{
  "num_hidden_layers": 14,
  "hidden_size": 192,
  "n_experts": 48,
  "experts_per_token": 4,
  "d_expert": 96,
  "d_shared_expert": 0,
  "hidden_act": "gelu",
  "moe_layers": [2, 3, 4, 5, 6, 7, 8, 9, 10, 11, 12, 13],
  "router_score": "sigmoid",
  "normalize_top_k": false,
  "routed_scale": 0.5,
  "balance_loss": 0.000926,
  "balance_bias": true,
  "router_logit_norm": 2.0,
  "init_std_router": 0.0213,
  "lr_router": 0.00127,
  "num_attention_heads": 2,
  "num_key_value_heads": 2,
  "head_dim": 96,
  "vocab_size": 16384,
  "norm": "layernorm",
  "norm_place": "pre",
  "norm_eps": 1e-06,
  "positions": "rope",
  "rope_theta": 10000.0,
  "rope_fraction": 0.25,
  "qk_norm": false,
  "attn_scale": 0.102,
  "tie_word_embeddings": true,
  "parallel_block": true,
  "extras": ["capped logits"],
  "init": "normal",
  "init_std_qkv": 0.0632,
  "init_std_o": 0.0119,
  "init_std_up": 0.0632,
  "init_std_down": 0.0119,
  "init_out_by_depth": true,
  "optimizer": "soap_variant",
  "learning_rate": 0.0039,
  "lr_mult_o": 1.67,
  "beta1": 0.95,
  "beta2": 0.99,
  "lr_head": 0.0104,
  "warmup_steps": 200,
  "schedule": "wsd",
  "decay_fraction": 0.898,
  "decay_shape": "pow",
  "final_lr_fraction": 0.02,
  "batch_tokens": 32768,
  "max_seq_len": 512,
  "doc_mask": true,
  "train_tokens": 224900000,
  "max_steps": 6864,
  "dataset": "wikipedia_en"
}
Below are experts of layer 5 (counted from 0) of a mixture-of-experts language model. Rows are named router (the router's row for the expert), up (a neuron's input weights, with its number), down (a neuron's output weights, with its number) and show model dimensions 0-191. Each number is 128 + 24 x the weight over its row's rms, rounded and kept within 0 to 255. Numbers have three digits each.
Before each expert's rows: a language model's description of what the expert responds to; "raises" lists some tokens whose logits its average output raises strongly, later layers aside. This comes from a sample of Wikipedia text that the model never trained on.

# expert 13
Description: Table cell starts
raises: "asing", "reen", "its", ",\n"
router:124143109134169152140117099151142120111099145155142139125115117123169127165134159140130128113144125118130088122129149091109124112105143124130111075125122145170147145125172144155114137159118104120137136159075130134097165099155047134130187121112104147106155119104097143147155084141112130121125125131127147099130119115122102144131113155091141142144137139166151120138153103124145149119155097117143107151129136117175102105143118165159123130152117117118133159116136174136131134107086098145073135079165085084147144119101141124098144138183131111121091149148113173133153177092159140070
up0:150144133096105126150147076144115106173112118128130163149116159115142145109123099131137138128127100108113120124126123136147161152151160148147106150121078093122136084152075134120101099148135114158162116133119135119149142115115140105133157160108159130142121103139103080126117107139178128149153068156140162111118166112167095134088130107105064111092123150105147089064136140110115117112140125144135112107125160071113131156106105135116137162119156112087124147138159106133149134142112126118109181152140102123125151147171128123105118112062123123149163115156084149122116093167122110126
down0:148134095111149143149080145101126136144105185151139112165145082116084096135144125123128126118156124156162123125142129079109093105109133140106111147142160116124119127154123108126055126126157123135117181134117117155115137099133108114181103099139113127182106147160137136131116117125110118127149111142147115143072102180118149131134074121133140123120125115149098151143142128085136059091132142107105107158153142140145100112135134109129151118121122155135118124089111156149128106184122103099102136151102104141133150170144144132130114116108169166130150150118138151105115050120075134131

# expert 46
Description: Buildings and locations
raises: "\n", " (", ",", " and", ".", ".\n"
router:105146102167112188135164118131129063113128114119143157100107126098164131139089155145129128119127118136128099112136077113089101113079148114126127174135117114102102114155114159101139143127135126127153116189125112120147124090161146116133132104100159147122170109139128137139154141120129126143132151158126151092133096147092151151134118143110110113154098144115123143126147140111137113110134128115160134160120136116116114119129093179110145137130124124137191176115100129145153172111085117115110144099115081087131102139149116139099116112122124198146073164170138202143144161116125117116
up0:143154108149144133115165093130112124131118124109087122198091183083142122112142105150122101108118162151110127156126146136114107106130130094099091085131145129153122155115028124084119092077135129130132118135140124152133128122142151081111117134104094114130124118113157118138146131140168145134079115137181147124135127134143106120146131175091104155142128083126161136067144081115111130104097093174159124134156152151123146153159133143106154123158148156183156144140125137153137127124109170142122153117085124116138116121116114138125123145146121156101145139143134118124155102121161138114
down0:114157135106137098093149159138086121152132082110127168144122086121117134122138136186152160154139115142094107120119154132154077131108136141168174110145123084109136124145083128157110152104125153170106127170128137091156111145162144112139085134050120111152115114156090137111129093147128121200143088078130138135119147134123141131144123082125144145106109118151165150099136146146137164130143131130132095130122124145122132143149129140113115088096145123106127168146121127176135110146111129126143141133131084110146127132120142150132152095126154120099114132146164167119129161080166082091

# expert 30
Description: Sentence-ending punctuation
raises: " The", " In", "==", " This", " It", "The"
router:138121120104131129134073124191137108077094142114149112144147200097093080107148089137096105184071133112126105131146124126136164157122140099144117142127118125096078128125141147134164150086067172140117138132183191127124102173122136142125105146142149080168095124109142124128125118099138114088155113135127145153167123111090115125106113142135128137147128094118154139120106121131122132122145142126165138122138115138146108124106117130142172107151155132095152119142154114141115088125118109103156135153134146167103072113128130142113149115142125147136158161110123109099164095113115133135
up0:142131087129125097152150152098107130119157136192131145116140135161123137175115131121110123121085140085102144123143142111097086158124145137128080116138148120115105100150132152116134121113135138112102130081142148138103132101160146072163110155103121130108139145072146095154123099153136162154151146119123121130176104122128123078111083122120117121149118178160130110160126161141106083136131106108125109148112153141118117083146140106112124148137166105132156120175086124138133082167132135086134181139158128112123181137138107147140172167161098115154089116131137127158098089139146121140
down0:151122160127112128147122158109116142131143165130092128107094105124132113144155131126136140126156116115100127149170168101128142119107062134104105104125147103122110120107120128127125151129115141105029152110147127119157167143134132108120171147132154122116160122133135128151120112107142134108146104120053115140148111120119162137114128085153091144125151188154155109115112150131107115145128109150131132126100126139173099174155185091078155183139159107168173154101135138149148117125080141142125126161123115152137137149110109095172140132159086150125104141147134135129118130093145137094

# expert 2
Description: Digits and nationality words
raises: ".", ",", " and", "-"
router:151130113122089103152106127153149143086156155106124165170160091153112139107078095125125140132134110134102178124080118110096110124111154125123157108127086134095111147107132132120156152160133127089133142139123121110158159131093151175116162144091098166142097104162152129137133171132112156135134104133094170137148125115115123141165144130105123130121109145105140173130114083102149105160161135097145085138092134112124145116126126133132149180150088146138119165147126091093139153159110099117148116157114118146134128113117122100117142109088114177176132166156122109084162140090132081109
up0:154106103142123143117077170127128132115119120113127127150131073143135096141090083085170144158142110117137104094132099155116152134081145134119092137134095169094141127121135146133167138152126110079171127106131131140137157166112140147144092143117120172130092129170161101135108114120130152149153089131135154126133153089171119155138110090122114116107150140062161143135118117122145103134129101142148154096093159137113111129106161154163165143131117184148108149124139118110112115115122145153159154090100153136112116118084158114167134120095072140161143137087110164139125101144132114120
down0:146141111139071142131127104107124104136116139108144166167136135183094186126118106119164173074096117129120161132107143148141119142133118090103160110128113114091155136093101125114112110095116112141098174153145106139113129105157121162109118092120105114112091146133157111140126186132093160122077168097159122145134127144102151141137112135144126128138104106147063057156147130132157139140168088111147106131185134115093145114120110152110096136101118130125136053119151129118109110130104125122123113135137147101132165127114113151122136105138147115125135123155127126102099160089128125102